config.yaml
init_std_router: 0.00944
vocab_size: 4096
optimizer: "soap_variant"
beta2: 0.99
Below are experts of layer 11 (counted from 0) of a mixture-of-experts language model. Rows are named router (the router's row for the expert), gate (a neuron's input weights, with its number), up (a neuron's input weights, with its number) and show model dimensions 0-255. Each number is 200 + 40 x the weight over its row's rms, rounded and kept within 0 to 999.
Before each expert's rows: "mostly gets" lists some tokens that are sent to it at least half of the time. This comes from a sample of Wikipedia text that the model never trained on.

# expert 6
mostly gets: " League", " game", " album", " team", " Party", " season"
router,228,230,209,215,257,146,195,176,205,245,211,153,191,287,127,190,158,178,217,216,250,178,256,135,270,184,191,170,235,143,178,245,223,177,135,132,142,169,195,225,232,150,207,157,182,148,183,198,237,148,242,147,247,248,224,185,249,186,108,244,158,187,219,178,241,230,112,185,155,177,249,249,232,201,149,187,237,187,208,214,196,196,243,184,150,214,192,155,194,209,214,193,135,213,200,288,290,158,178,172,190,221,151,237,164,193,119,206,196,237,223,216,208,245,200,217,235,228,166,274,206,239,193,208,223,215,236,172,195,211,152,111,153,227,92,171,143,235,184,186,246,162,255,182,176,163,228,274,189,236,164,293,223,255,204,288,207,180,236,185,92,257,208,146,212,191,149,116,108,201,232,219,239,192,185,259,185,137,261,194,248,223,193,188,224,238,244,248,232,261,210,181,167,172,222,234,209,184,245,195,204,169,201,262,216,165,240,213,126,262,252,268,260,202,183,193,193,157,177,167,216,165,197,222,166,160,229,224,248,213,195,196,243,267,112,213,155,248,181,171,135,178,195,210,208,199,172,192,247,209,176,138,153,145,231,245
gate0,234,249,221,248,266,202,202,162,165,220,247,259,221,142,245,149,197,171,90,231,264,262,203,132,274,142,215,227,213,208,231,196,198,146,247,139,214,196,183,172,299,242,140,149,197,203,232,212,249,200,185,141,184,211,159,172,263,239,234,200,222,143,243,279,245,190,223,220,214,214,125,219,154,217,240,259,162,178,215,183,295,239,171,183,184,226,186,129,198,196,194,166,212,214,98,142,170,249,119,168,253,188,131,209,165,177,242,243,213,213,102,234,205,159,241,229,167,174,224,219,175,229,204,177,235,181,126,239,184,270,212,198,264,247,129,211,195,185,129,254,183,248,224,225,190,269,219,190,253,167,206,185,187,197,266,216,184,240,273,205,245,134,251,134,224,215,199,156,135,211,239,194,236,273,218,176,182,179,211,208,225,225,248,230,218,241,194,212,184,208,249,247,223,96,119,259,248,205,226,280,196,283,218,239,196,178,189,254,218,179,181,228,230,208,224,247,164,190,216,167,204,190,190,178,262,150,198,172,198,181,264,132,166,188,173,168,153,230,245,228,236,185,217,186,183,201,188,176,143,240,111,270,232,201,191,263
up0,155,225,204,262,170,209,198,220,205,159,235,238,222,190,206,216,188,165,249,215,207,214,184,214,158,229,255,187,185,193,221,129,165,204,161,188,190,255,235,202,220,148,259,164,218,201,236,260,177,161,198,182,199,248,154,86,241,226,232,175,181,212,276,328,217,184,259,190,222,157,116,195,228,258,248,192,227,163,207,226,218,142,176,224,272,268,192,183,151,183,160,181,211,243,202,151,196,180,166,153,223,181,260,305,216,221,250,200,180,205,168,237,214,162,220,193,236,189,182,211,190,204,217,235,158,217,237,273,176,166,192,183,230,162,222,147,186,203,134,181,151,177,259,219,162,240,244,238,155,152,184,268,184,268,193,194,143,161,259,195,217,193,216,237,233,192,221,182,115,204,172,204,182,213,220,267,216,210,169,214,225,222,227,205,226,180,181,171,222,153,187,292,171,135,202,238,162,241,176,272,245,231,228,142,182,195,143,136,128,283,170,270,164,215,215,246,279,251,194,206,210,260,76,190,240,237,251,200,197,143,192,203,272,236,209,98,193,236,182,245,205,198,206,190,236,213,305,159,184,139,206,184,183,195,115,218
gate1,233,228,236,251,214,171,160,178,198,201,157,162,181,156,289,252,234,179,259,181,173,160,185,270,240,244,240,311,145,158,259,206,175,128,251,258,237,176,184,206,242,229,228,220,228,187,171,206,165,229,268,102,197,143,195,158,143,211,206,261,144,217,203,194,237,215,217,155,231,286,108,256,197,121,241,172,134,232,185,182,186,227,207,241,236,170,170,240,158,214,139,202,201,182,246,169,202,204,207,234,162,224,252,196,194,243,215,192,203,171,238,236,183,185,201,208,235,208,255,177,217,264,182,192,202,198,221,232,261,137,273,133,232,272,220,213,194,242,238,202,225,201,253,254,273,181,211,248,164,162,236,247,208,163,142,174,221,258,117,161,255,154,202,171,181,136,301,228,220,228,183,197,191,202,149,114,175,209,203,211,233,203,205,184,218,138,206,126,212,185,246,243,253,137,209,250,184,204,215,159,156,194,173,191,172,221,246,228,200,176,147,158,246,172,221,149,195,264,207,208,152,204,156,204,224,181,283,135,196,205,217,213,232,240,222,183,210,151,172,199,175,199,189,224,239,209,169,201,241,240,185,238,149,170,213,162
up1,285,195,235,184,165,125,233,151,185,204,146,205,263,238,189,204,160,276,217,157,220,157,223,121,285,135,123,186,146,172,171,165,197,99,220,215,234,205,211,96,201,139,144,222,236,257,206,195,227,203,185,192,185,229,192,169,213,243,279,229,260,199,207,221,200,176,182,221,213,212,193,255,234,194,290,183,186,286,242,141,210,200,189,210,154,177,296,263,211,204,235,168,203,217,233,240,150,185,211,194,213,208,261,230,183,245,187,139,250,181,213,232,310,288,176,101,155,205,160,111,124,172,233,238,261,189,193,226,233,142,155,233,269,222,156,175,123,249,174,180,190,213,216,248,184,227,333,191,224,158,210,175,78,254,194,209,255,218,193,283,125,170,225,215,199,98,195,181,163,181,210,203,226,168,188,148,162,235,193,166,159,231,210,176,177,248,240,169,175,137,220,185,99,184,182,186,144,195,223,148,167,212,207,186,224,179,146,195,204,180,206,201,251,162,213,242,260,280,115,261,244,205,149,169,238,239,293,171,195,273,237,139,177,231,203,196,187,182,126,211,236,136,203,186,218,225,206,110,256,185,220,217,214,210,191,194
gate2,181,149,208,217,224,219,273,142,144,274,158,218,163,194,179,202,241,245,201,203,142,250,319,211,171,208,238,177,199,139,218,243,270,176,250,184,306,258,122,205,205,202,166,183,219,208,188,234,211,266,224,155,153,252,239,171,206,189,224,171,162,181,193,144,166,259,226,206,227,206,216,197,194,157,210,191,228,195,219,266,218,224,131,221,190,242,180,136,157,203,185,295,246,189,253,255,256,200,172,216,195,183,201,159,206,209,226,216,208,245,170,232,171,188,186,183,209,139,225,225,210,199,236,211,213,237,128,248,224,136,154,180,278,141,161,197,191,171,200,143,130,179,239,180,189,177,170,166,138,304,130,245,204,202,205,249,149,170,212,242,169,167,225,231,173,204,232,195,123,218,173,228,181,206,206,204,261,225,110,214,147,121,130,197,210,213,237,240,168,179,167,153,216,206,213,206,96,171,225,207,217,162,234,196,167,236,176,264,140,225,226,179,170,157,262,234,204,196,183,243,208,153,213,195,190,209,213,192,188,210,258,252,240,197,141,142,129,243,205,240,217,163,175,185,204,234,144,226,228,170,191,277,198,209,176,238
up2,234,171,190,212,177,212,180,215,215,131,268,144,243,197,292,233,169,213,241,184,265,223,117,208,217,238,213,210,113,203,185,231,133,191,165,252,95,155,237,230,226,187,100,215,129,184,299,142,140,151,241,222,187,167,179,186,190,169,236,221,240,219,164,250,212,133,161,238,193,235,189,189,184,197,217,176,289,157,185,199,255,204,234,227,217,176,282,220,179,247,249,165,164,185,165,137,147,116,180,235,252,244,247,169,232,258,219,231,226,201,204,177,253,238,237,228,231,290,261,173,226,162,151,231,224,109,222,135,160,265,165,279,176,202,234,212,244,233,197,183,212,217,139,197,165,254,125,223,190,156,271,158,150,194,206,183,193,248,246,112,183,223,150,164,185,202,148,220,222,195,177,228,217,185,134,199,150,120,174,194,167,243,287,255,239,198,189,212,207,236,220,261,211,233,206,197,203,225,156,159,172,214,190,246,155,154,227,98,218,212,198,269,228,296,207,208,198,153,228,143,163,222,217,197,222,193,148,266,141,222,209,121,143,152,217,227,283,149,155,206,156,212,220,287,220,200,263,147,169,182,144,125,201,208,252,209
gate3,204,237,117,233,200,177,197,218,245,245,204,265,135,229,231,97,254,138,186,227,200,196,159,164,189,195,200,175,267,161,263,168,225,195,187,230,161,182,235,188,241,303,208,204,257,213,247,172,182,226,122,141,177,237,138,159,270,165,178,202,243,184,204,208,219,113,155,146,223,227,217,215,199,254,202,191,221,155,174,173,224,111,134,231,197,214,216,225,201,161,160,206,223,186,234,215,258,251,204,255,254,120,215,239,238,190,178,171,276,236,203,185,252,125,153,235,161,215,215,165,228,208,197,237,156,188,170,117,167,217,267,151,145,201,186,238,230,177,227,197,189,188,253,223,220,208,143,278,218,216,201,252,238,217,172,196,195,187,154,275,191,193,195,197,246,150,216,228,229,148,269,231,192,234,244,135,286,246,271,215,261,212,235,205,222,185,222,199,187,177,187,223,215,243,255,196,177,214,173,218,248,238,148,159,222,196,217,219,262,156,145,206,223,267,213,279,149,202,210,226,236,204,251,207,151,167,148,267,218,264,187,211,176,179,166,157,161,141,263,251,193,290,177,133,220,169,129,178,208,238,220,257,170,183,216,165
up3,171,163,253,192,181,204,164,170,237,264,271,286,216,214,212,144,187,179,256,267,203,167,223,99,190,169,222,177,188,252,182,275,186,231,162,175,214,190,218,263,137,210,169,240,160,181,139,219,171,211,242,200,228,165,201,204,197,170,225,186,159,197,122,309,205,212,217,141,281,196,113,127,249,249,221,245,220,197,242,194,219,245,226,158,182,211,215,279,133,204,192,180,199,154,206,255,150,233,214,237,150,263,144,206,260,187,143,198,212,194,203,182,204,257,215,139,212,241,152,242,268,175,206,179,192,160,176,178,163,229,164,233,238,261,208,158,213,275,230,232,195,197,182,187,192,235,106,241,244,254,235,223,168,258,169,223,182,190,158,160,195,224,209,191,218,179,246,216,211,191,225,100,240,197,181,280,185,215,188,246,183,250,171,224,259,153,186,218,227,143,200,223,247,178,173,185,208,180,195,186,210,254,181,175,232,290,154,181,254,320,188,147,192,256,197,177,225,199,189,191,234,177,233,251,165,175,217,156,286,197,211,127,217,161,139,208,207,225,232,261,181,205,258,133,198,110,170,227,230,146,193,218,243,125,194,263

# expert 5
mostly gets: " ", " dis", " ch", " ass", " al", " reg"
router,163,82,202,270,268,240,188,208,179,247,196,138,165,258,233,197,192,196,156,176,172,173,209,215,232,191,154,241,131,205,178,180,166,268,157,255,197,165,153,225,146,222,198,147,176,194,248,213,87,212,155,284,197,201,237,177,178,219,286,245,201,266,242,209,189,224,197,159,261,206,169,211,179,270,284,193,128,160,169,177,165,231,126,182,252,220,252,257,132,198,225,219,209,160,221,179,172,257,250,232,177,209,206,238,260,133,220,172,247,217,216,287,174,177,146,277,211,100,147,187,208,218,117,171,181,195,247,197,197,160,177,234,267,164,246,198,215,159,254,236,196,197,140,217,191,146,148,139,191,166,149,266,268,119,178,173,244,241,242,190,217,192,178,188,171,217,226,204,233,157,126,194,180,305,199,183,199,140,227,194,199,186,246,149,128,270,194,260,261,192,224,229,191,214,175,192,218,165,190,225,201,181,240,96,200,194,183,149,153,259,109,165,254,231,192,227,179,190,210,276,277,223,213,208,212,244,177,236,294,189,208,243,174,157,252,210,266,257,192,147,263,234,254,140,273,143,187,202,232,224,199,250,196,214,181,231
gate0,188,186,174,166,162,217,170,201,194,206,200,195,170,193,190,154,210,194,167,176,157,244,201,218,194,255,286,201,175,216,248,232,192,184,245,170,153,192,182,151,229,152,184,238,303,144,262,191,104,236,202,239,224,208,236,245,282,146,163,132,200,154,284,162,255,229,188,118,169,228,263,196,208,204,236,202,268,195,206,210,206,204,218,239,99,199,247,228,200,250,261,197,210,125,137,253,155,256,183,236,135,201,206,294,255,181,244,234,132,235,180,191,198,170,206,155,171,165,301,153,158,173,165,181,240,185,198,211,277,179,221,189,185,238,237,197,245,249,173,163,146,188,214,187,173,197,203,206,211,228,194,162,212,322,207,167,198,189,253,110,176,165,196,161,162,133,229,210,277,163,222,203,239,246,180,297,173,190,190,221,235,177,236,184,255,169,196,191,218,253,236,157,130,190,280,199,219,197,244,209,211,207,115,196,206,261,195,236,214,182,226,237,262,215,216,222,165,178,197,175,220,209,200,192,203,171,160,212,165,208,177,222,207,163,208,213,184,249,122,189,195,144,166,199,141,163,229,194,208,175,161,222,132,253,217,228
up0,234,236,176,186,169,157,192,147,290,204,211,247,176,135,216,219,266,189,200,189,207,217,163,160,236,196,266,216,254,162,236,198,183,148,208,205,227,257,155,214,161,175,220,133,166,183,214,220,185,216,214,234,211,249,188,193,174,255,236,182,235,154,195,165,248,215,207,188,126,113,264,204,139,228,128,229,273,274,241,155,156,256,162,190,214,262,153,210,206,238,207,238,229,242,215,224,229,183,216,231,163,121,221,171,211,169,172,251,224,244,152,225,210,197,276,167,217,162,153,172,207,191,202,214,248,222,242,243,131,187,260,141,277,174,204,133,129,260,201,195,211,258,169,144,183,174,116,203,230,207,232,218,185,133,256,227,156,161,209,265,217,172,229,169,235,206,224,190,157,218,169,200,236,319,146,211,232,228,111,215,197,149,221,174,149,153,209,323,199,241,177,288,201,147,253,222,244,204,227,149,150,153,283,177,168,205,196,170,215,225,250,124,185,168,168,177,150,230,195,167,194,186,203,183,132,203,175,178,257,248,188,254,189,164,221,202,222,150,167,213,255,253,216,161,263,213,176,166,279,160,197,190,212,186,208,164
gate1,172,148,215,125,228,109,160,273,257,217,208,158,195,232,132,201,209,162,161,214,132,236,180,192,203,204,156,203,181,188,211,230,251,291,206,268,201,185,202,208,148,207,165,159,148,206,270,197,183,189,218,218,205,207,186,179,205,106,228,255,179,155,216,203,207,192,170,150,256,188,178,222,185,236,176,200,181,173,136,222,239,165,161,182,222,191,203,131,242,220,200,194,89,151,264,178,167,175,150,146,143,202,169,283,133,145,261,219,221,259,164,243,213,222,180,248,121,224,178,251,174,174,181,199,192,202,229,222,166,111,189,215,172,197,235,160,209,187,173,185,284,206,118,203,167,162,171,221,177,254,199,240,171,176,217,190,213,216,153,209,241,217,194,153,199,168,215,197,165,185,208,118,188,171,272,154,234,239,206,209,174,156,219,222,201,205,189,249,180,226,233,125,163,228,120,142,183,222,223,164,248,225,291,198,179,149,213,180,206,225,197,185,214,226,188,161,275,195,199,180,309,193,234,214,144,182,222,272,165,187,239,108,200,126,225,215,188,221,204,173,301,214,179,276,202,193,254,218,243,211,180,257,209,254,239,218
up1,219,249,186,304,184,205,242,172,217,256,216,196,174,161,204,111,182,294,187,246,239,120,134,171,235,264,217,177,200,182,171,116,181,184,229,155,199,221,231,227,241,197,233,248,189,159,189,202,72,171,213,159,189,223,226,187,167,245,175,206,199,157,149,164,204,174,195,220,166,217,256,184,230,229,239,183,171,145,189,189,160,195,150,158,226,159,219,162,250,161,148,203,253,141,187,169,238,199,209,179,251,262,231,210,225,136,213,153,232,113,261,170,143,185,262,203,222,147,155,169,218,215,172,194,270,222,145,204,229,221,171,168,225,162,184,138,202,200,241,173,182,238,223,195,216,133,255,177,182,206,175,177,261,238,174,205,225,170,95,267,146,188,219,253,234,221,203,237,220,257,242,156,150,165,91,233,161,258,172,231,192,184,240,249,207,242,200,159,212,236,201,299,226,183,212,261,217,212,174,207,182,162,191,203,183,266,208,251,224,230,195,249,170,225,173,228,213,177,275,158,155,204,103,182,183,231,183,229,133,190,252,218,283,274,131,229,237,234,174,207,193,264,165,165,216,222,231,281,217,251,198,197,274,184,214,254
gate2,156,191,167,239,177,210,226,201,193,201,222,145,285,206,235,151,153,188,247,190,257,119,187,257,210,185,142,267,230,171,134,201,172,181,181,197,208,257,183,234,178,194,227,142,143,209,202,243,161,180,150,194,265,234,206,155,209,207,200,175,259,177,237,234,285,246,190,193,200,109,193,189,251,178,181,222,117,304,159,283,234,274,284,141,135,208,166,167,215,205,189,156,184,228,173,231,230,182,222,271,159,295,93,224,233,204,152,263,149,164,254,221,237,125,254,173,200,218,176,181,223,183,149,203,253,272,224,238,161,212,192,182,181,193,276,178,259,239,259,156,207,182,214,209,224,190,157,135,228,191,115,203,175,204,178,260,165,253,189,174,178,247,176,214,181,268,217,198,198,201,219,237,191,176,239,125,241,155,202,252,220,186,206,223,226,182,230,191,183,248,163,202,251,283,197,131,201,134,201,202,226,219,147,209,181,264,247,220,194,216,182,170,210,152,217,165,165,158,174,187,270,268,186,170,115,255,220,147,162,272,243,260,126,224,167,189,172,258,229,197,218,175,226,271,184,206,239,203,239,333,179,248,249,227,194,134
up2,165,243,245,198,192,176,154,204,174,169,265,164,193,187,274,184,202,187,203,199,176,162,203,247,221,261,168,212,194,198,198,202,238,161,199,164,118,188,234,158,201,234,203,166,214,246,234,198,206,178,157,235,206,276,230,184,190,223,215,184,270,183,237,180,257,210,100,229,296,196,261,231,216,159,212,182,269,110,179,261,178,234,184,228,195,204,258,234,207,156,232,222,260,142,243,187,240,209,240,199,200,248,172,180,195,202,181,157,147,209,266,179,237,144,185,230,222,217,106,192,161,244,147,229,224,187,251,177,212,172,232,182,171,146,250,202,219,166,141,216,287,152,150,291,222,215,165,143,197,224,209,219,184,150,175,160,177,145,209,183,133,242,276,282,171,205,210,120,204,176,187,163,144,164,182,145,165,220,236,191,207,131,141,231,218,209,171,241,146,141,221,157,242,179,221,135,245,172,256,230,254,125,280,218,189,199,266,140,137,185,304,141,158,180,255,192,213,180,182,177,175,168,223,255,233,186,171,244,211,208,192,260,111,246,212,198,229,120,187,208,255,153,117,198,149,152,201,111,223,216,237,233,176,204,155,205
gate3,228,166,192,133,217,241,192,220,231,202,117,221,165,206,171,134,242,210,233,235,198,155,197,175,198,239,229,170,196,221,252,224,179,179,143,264,195,193,169,165,241,210,196,251,228,293,147,223,206,107,179,231,144,131,198,193,185,290,241,116,230,264,143,197,266,206,281,199,261,239,201,179,196,161,272,217,167,230,173,218,193,195,198,186,269,189,153,213,179,144,216,74,173,230,170,171,172,188,218,177,258,247,211,176,202,197,180,188,237,226,198,224,132,152,199,171,220,176,219,192,168,172,184,217,152,195,201,208,153,97,229,233,174,226,206,93,207,316,314,159,247,203,163,158,216,144,255,225,187,188,271,202,181,165,195,209,208,204,182,206,128,122,199,215,227,252,200,190,261,224,127,238,261,178,180,234,159,137,208,161,226,260,231,170,171,160,167,243,201,168,200,231,214,272,215,207,217,238,174,151,147,187,196,161,223,163,238,183,247,195,186,205,176,216,118,224,193,200,159,188,241,209,252,228,139,240,197,174,223,287,174,241,213,184,187,180,186,342,148,154,245,227,202,213,122,196,202,210,245,151,208,170,263,199,199,129
up3,154,197,204,231,218,238,263,191,191,195,176,177,186,168,193,259,173,154,184,251,234,213,158,196,220,230,179,186,217,226,228,207,267,312,190,276,179,251,108,182,144,220,201,197,232,244,158,99,207,203,165,243,201,183,183,227,205,176,216,150,218,215,243,153,265,186,194,170,182,173,132,154,246,225,214,216,179,204,242,199,222,205,121,173,310,163,166,232,183,239,200,181,150,194,232,130,221,214,219,180,201,322,173,156,239,214,144,158,177,217,228,128,230,222,192,202,198,173,217,203,177,285,189,185,238,204,270,147,207,229,176,220,200,171,242,253,188,214,220,182,239,122,177,179,209,267,164,230,171,115,253,206,200,203,129,195,188,250,199,176,205,142,223,185,214,232,216,84,187,208,264,222,170,203,142,330,196,144,230,263,247,174,229,201,220,223,187,221,217,216,163,252,208,194,221,177,166,256,138,141,140,198,207,150,177,222,214,229,196,212,238,195,208,236,186,195,153,169,225,161,242,177,161,235,224,195,173,169,263,201,203,176,189,249,189,223,232,218,201,259,257,221,167,268,196,104,152,177,183,162,261,192,200,223,252,131

# expert 10
mostly gets: " his", " two", " their", "The", " a", " this"
router,278,218,259,228,203,244,153,194,239,167,165,189,189,180,106,160,162,169,171,205,201,235,190,220,212,267,197,125,237,166,276,240,308,176,137,231,159,177,182,237,224,194,207,195,192,144,107,146,253,129,232,239,211,242,205,188,237,242,212,169,184,130,145,150,177,178,166,182,121,200,306,269,221,249,218,219,197,210,176,127,209,202,272,184,90,181,147,250,170,153,202,210,179,255,214,186,208,142,181,178,227,147,222,201,148,203,192,160,231,230,259,158,244,236,159,139,172,180,181,232,210,141,222,226,226,250,267,202,185,161,200,183,148,213,142,229,168,248,190,169,134,247,242,159,209,154,222,231,178,263,205,241,255,234,141,254,161,169,147,122,83,210,214,185,200,213,176,183,90,249,151,257,237,189,191,211,167,214,248,213,190,209,163,235,242,203,139,253,283,283,204,189,191,174,207,221,192,231,251,272,222,217,215,209,231,196,243,178,213,197,176,189,251,135,176,148,204,177,211,139,165,129,184,230,208,272,202,245,165,239,165,153,166,215,181,221,197,137,189,186,211,177,220,225,212,219,154,190,226,248,241,154,217,198,264,240
gate1,205,221,251,218,271,227,99,152,249,237,217,163,222,197,201,166,228,114,181,127,175,200,237,202,179,186,267,209,209,207,162,286,244,213,258,230,167,231,262,197,200,138,191,252,206,208,210,193,177,232,192,195,188,131,231,163,221,224,248,169,220,198,199,213,238,181,144,208,174,113,207,228,220,208,231,224,170,161,194,178,158,193,239,230,194,253,145,169,209,232,137,260,261,174,263,273,250,243,177,188,200,216,238,246,118,231,157,154,246,215,247,244,243,186,237,202,148,198,155,165,236,201,219,252,190,200,184,202,182,203,175,188,155,247,198,164,171,249,235,188,252,271,164,120,181,129,162,234,184,222,186,231,207,233,241,288,162,127,204,238,142,131,283,199,150,170,275,149,221,169,136,180,139,145,233,229,193,202,138,175,225,172,196,219,225,255,199,186,240,187,140,200,249,155,199,143,187,130,188,224,195,211,226,225,239,259,141,193,184,192,169,210,224,184,215,217,248,188,274,182,175,125,143,236,275,149,160,175,130,226,192,185,183,235,169,180,191,181,174,189,192,191,249,129,137,135,225,219,176,342,245,258,237,139,252,193
up1,216,244,145,144,203,179,167,188,201,268,223,236,220,160,197,167,177,236,246,174,195,178,181,281,220,209,160,224,188,220,207,215,153,294,154,172,206,191,265,212,198,131,146,179,196,208,224,170,221,233,144,192,213,169,274,281,266,181,224,191,214,179,181,170,156,125,131,178,200,167,258,176,251,218,163,260,189,204,235,200,203,195,190,204,182,199,133,266,183,148,160,165,204,238,235,164,186,253,208,177,213,167,249,160,212,238,226,192,213,207,233,211,168,233,120,174,156,259,213,218,197,221,184,179,255,253,255,168,224,177,79,201,221,231,257,202,159,136,212,261,125,218,207,160,205,264,220,158,164,125,183,256,227,148,203,213,177,211,179,210,218,200,239,156,195,204,219,222,208,220,188,150,186,215,260,187,190,161,268,218,195,216,195,188,172,220,192,302,213,252,234,106,141,190,168,196,188,177,149,211,225,209,123,167,249,237,291,219,208,174,160,152,260,224,168,227,50,202,228,239,216,145,194,152,220,190,65,194,174,241,134,220,170,211,212,164,148,213,149,214,225,237,207,179,188,154,174,182,233,303,197,224,263,167,198,173
gate2,196,214,202,202,315,183,206,227,134,170,235,218,235,198,138,157,199,218,116,224,198,201,181,172,174,169,252,212,243,169,176,206,248,182,185,229,203,228,149,193,261,159,241,190,185,275,165,146,126,203,233,201,247,250,219,162,190,216,209,240,206,234,176,141,123,185,190,164,199,225,216,194,218,207,94,239,197,154,223,189,198,247,287,263,198,169,216,248,179,185,291,185,205,217,249,166,226,227,214,179,242,162,200,226,161,170,209,237,271,217,183,226,171,257,220,184,99,234,282,208,175,204,205,192,214,286,192,235,187,150,188,236,245,143,133,252,259,192,186,182,112,192,200,116,214,170,199,150,163,146,233,88,178,188,281,234,144,168,203,196,177,254,241,228,198,241,141,184,138,176,176,188,174,249,181,178,188,159,219,224,188,198,192,276,123,242,252,187,206,213,194,255,270,252,244,217,227,155,192,207,202,278,226,183,223,234,190,203,259,207,237,218,179,182,147,254,168,270,182,182,197,237,173,203,251,197,266,191,153,181,218,237,216,245,168,202,167,181,209,192,178,159,187,232,194,242,209,144,237,230,164,229,203,195,176,222
up2,181,208,199,135,178,220,150,248,189,134,221,231,123,152,181,216,249,185,151,178,170,216,219,186,202,231,104,250,217,203,247,256,207,217,141,154,188,155,186,134,173,218,219,139,206,248,217,206,97,221,219,183,240,143,248,224,142,263,171,191,173,193,216,185,215,160,252,274,198,239,205,200,244,316,164,210,184,188,203,200,225,199,188,224,179,199,166,190,247,171,184,168,174,174,220,252,178,182,204,144,118,232,245,217,180,185,186,250,179,210,219,248,166,255,216,185,176,148,158,205,188,196,190,194,160,206,170,237,217,228,285,225,184,237,208,85,186,196,207,218,178,257,224,138,200,117,150,161,275,121,271,207,240,226,221,291,226,192,196,187,196,241,121,255,238,293,165,288,229,233,214,207,125,180,245,146,175,153,210,171,182,168,153,209,135,242,201,208,256,175,171,241,285,175,202,143,143,165,200,214,189,188,160,185,174,176,212,144,97,178,162,256,270,208,150,171,217,234,218,249,234,187,153,189,266,186,212,209,229,230,193,183,175,269,248,140,221,155,260,191,205,214,183,146,178,226,181,251,183,207,272,233,127,231,226,172
gate3,273,181,188,170,176,226,212,221,243,209,249,225,217,216,256,212,172,261,173,151,178,238,231,138,171,234,181,154,221,197,239,164,186,173,242,130,134,101,190,115,245,196,162,206,197,208,145,177,156,155,176,201,168,169,131,237,212,236,251,174,178,130,304,171,194,185,92,189,189,200,238,266,231,244,217,139,136,227,235,165,92,201,210,161,191,196,179,186,226,190,247,253,158,185,204,216,172,161,159,230,191,150,220,207,218,172,242,157,246,164,200,252,184,213,243,141,235,143,167,171,206,223,248,212,255,239,188,277,279,273,179,226,204,140,185,297,220,164,245,235,280,139,150,206,200,227,148,152,249,227,184,208,143,175,145,173,259,304,153,232,97,266,159,147,153,288,219,213,225,172,181,222,249,222,187,203,196,272,108,291,219,153,246,186,216,212,155,232,148,167,192,170,155,269,112,210,185,190,177,153,177,254,220,224,169,151,164,152,244,170,221,164,182,161,196,206,238,100,212,235,166,266,156,169,207,189,216,160,171,123,229,188,192,246,151,143,198,202,212,237,196,229,210,216,202,150,123,194,178,248,174,182,216,178,195,173
up3,199,94,202,212,184,190,201,263,170,180,141,176,176,149,257,151,243,208,209,99,190,219,261,187,225,218,94,213,271,155,214,161,215,180,213,160,212,245,154,222,79,155,231,192,118,208,201,204,217,160,180,219,234,187,150,194,242,235,216,211,224,185,119,211,147,119,241,295,153,215,214,173,192,138,206,114,172,244,181,229,221,208,196,172,263,192,236,186,234,234,163,189,227,268,227,198,211,161,261,239,265,209,258,181,154,309,276,202,187,197,213,223,237,199,189,283,211,190,190,166,203,247,230,197,213,275,188,212,241,182,188,273,205,198,198,191,205,191,189,173,273,197,167,241,207,183,231,242,162,183,170,200,202,146,230,267,208,140,255,177,211,188,243,190,188,276,193,205,210,242,285,191,178,192,243,209,193,290,163,205,249,214,185,185,246,184,187,198,194,158,129,179,187,207,234,217,245,164,169,264,208,155,197,282,264,173,189,218,186,285,217,171,286,211,228,221,211,161,223,190,165,220,149,257,239,183,231,262,205,176,143,175,201,239,139,253,153,200,248,161,172,203,202,211,176,186,161,218,217,177,211,155,144,262,254,240
gate4,256,222,214,213,118,204,192,212,241,247,238,273,163,213,212,158,251,242,215,236,216,156,89,160,192,196,253,287,184,257,176,262,198,205,254,115,242,212,189,179,169,151,152,186,215,194,122,219,226,259,251,146,128,231,228,170,240,230,222,277,170,193,196,237,180,269,194,203,328,291,117,201,145,247,193,134,244,207,273,180,202,225,267,122,225,175,142,269,253,172,259,232,195,173,206,149,263,236,203,200,149,180,141,237,182,115,179,174,191,174,216,186,186,206,131,163,214,196,208,243,172,186,318,204,174,164,268,274,201,138,220,242,179,211,238,79,210,164,197,151,236,178,188,168,193,274,213,293,200,226,213,258,225,247,214,215,161,221,214,241,212,217,214,216,202,183,210,252,130,185,237,211,117,226,225,163,171,245,190,206,111,253,154,184,200,204,173,124,199,155,174,136,208,128,199,192,170,178,212,247,160,232,220,146,160,191,312,235,205,235,202,132,149,256,213,202,192,248,160,144,225,134,199,191,240,179,203,152,200,148,176,201,257,247,211,220,198,202,174,213,199,240,212,240,267,206,220,173,210,254,232,197,239,149,194,204
up4,154,105,202,224,247,77,213,189,213,141,210,241,212,179,177,233,230,74,176,151,158,206,244,232,174,149,204,244,180,165,190,220,224,151,258,239,160,290,232,221,208,180,168,264,229,173,178,233,211,183,220,284,265,183,176,140,183,127,203,194,245,195,230,196,218,109,179,198,186,213,212,222,169,260,204,203,214,220,273,203,294,214,126,166,156,216,247,217,227,277,207,160,190,204,214,162,145,147,229,162,268,225,231,202,149,293,170,210,152,207,238,174,260,211,238,203,100,198,197,188,173,171,139,227,228,167,221,181,205,270,175,158,180,194,206,224,141,234,229,256,205,146,192,224,207,194,210,223,255,111,214,182,292,168,147,157,173,194,232,192,165,182,159,177,129,185,218,157,248,196,214,214,155,108,236,213,207,183,204,316,212,222,220,246,186,221,197,207,208,203,160,152,206,230,208,124,211,214,192,189,230,163,249,218,208,215,220,126,158,247,186,231,186,186,209,280,161,91,225,250,110,181,246,174,194,238,229,261,229,234,233,139,149,224,152,151,194,242,245,134,125,234,155,187,171,208,174,228,235,99,214,208,148,185,222,197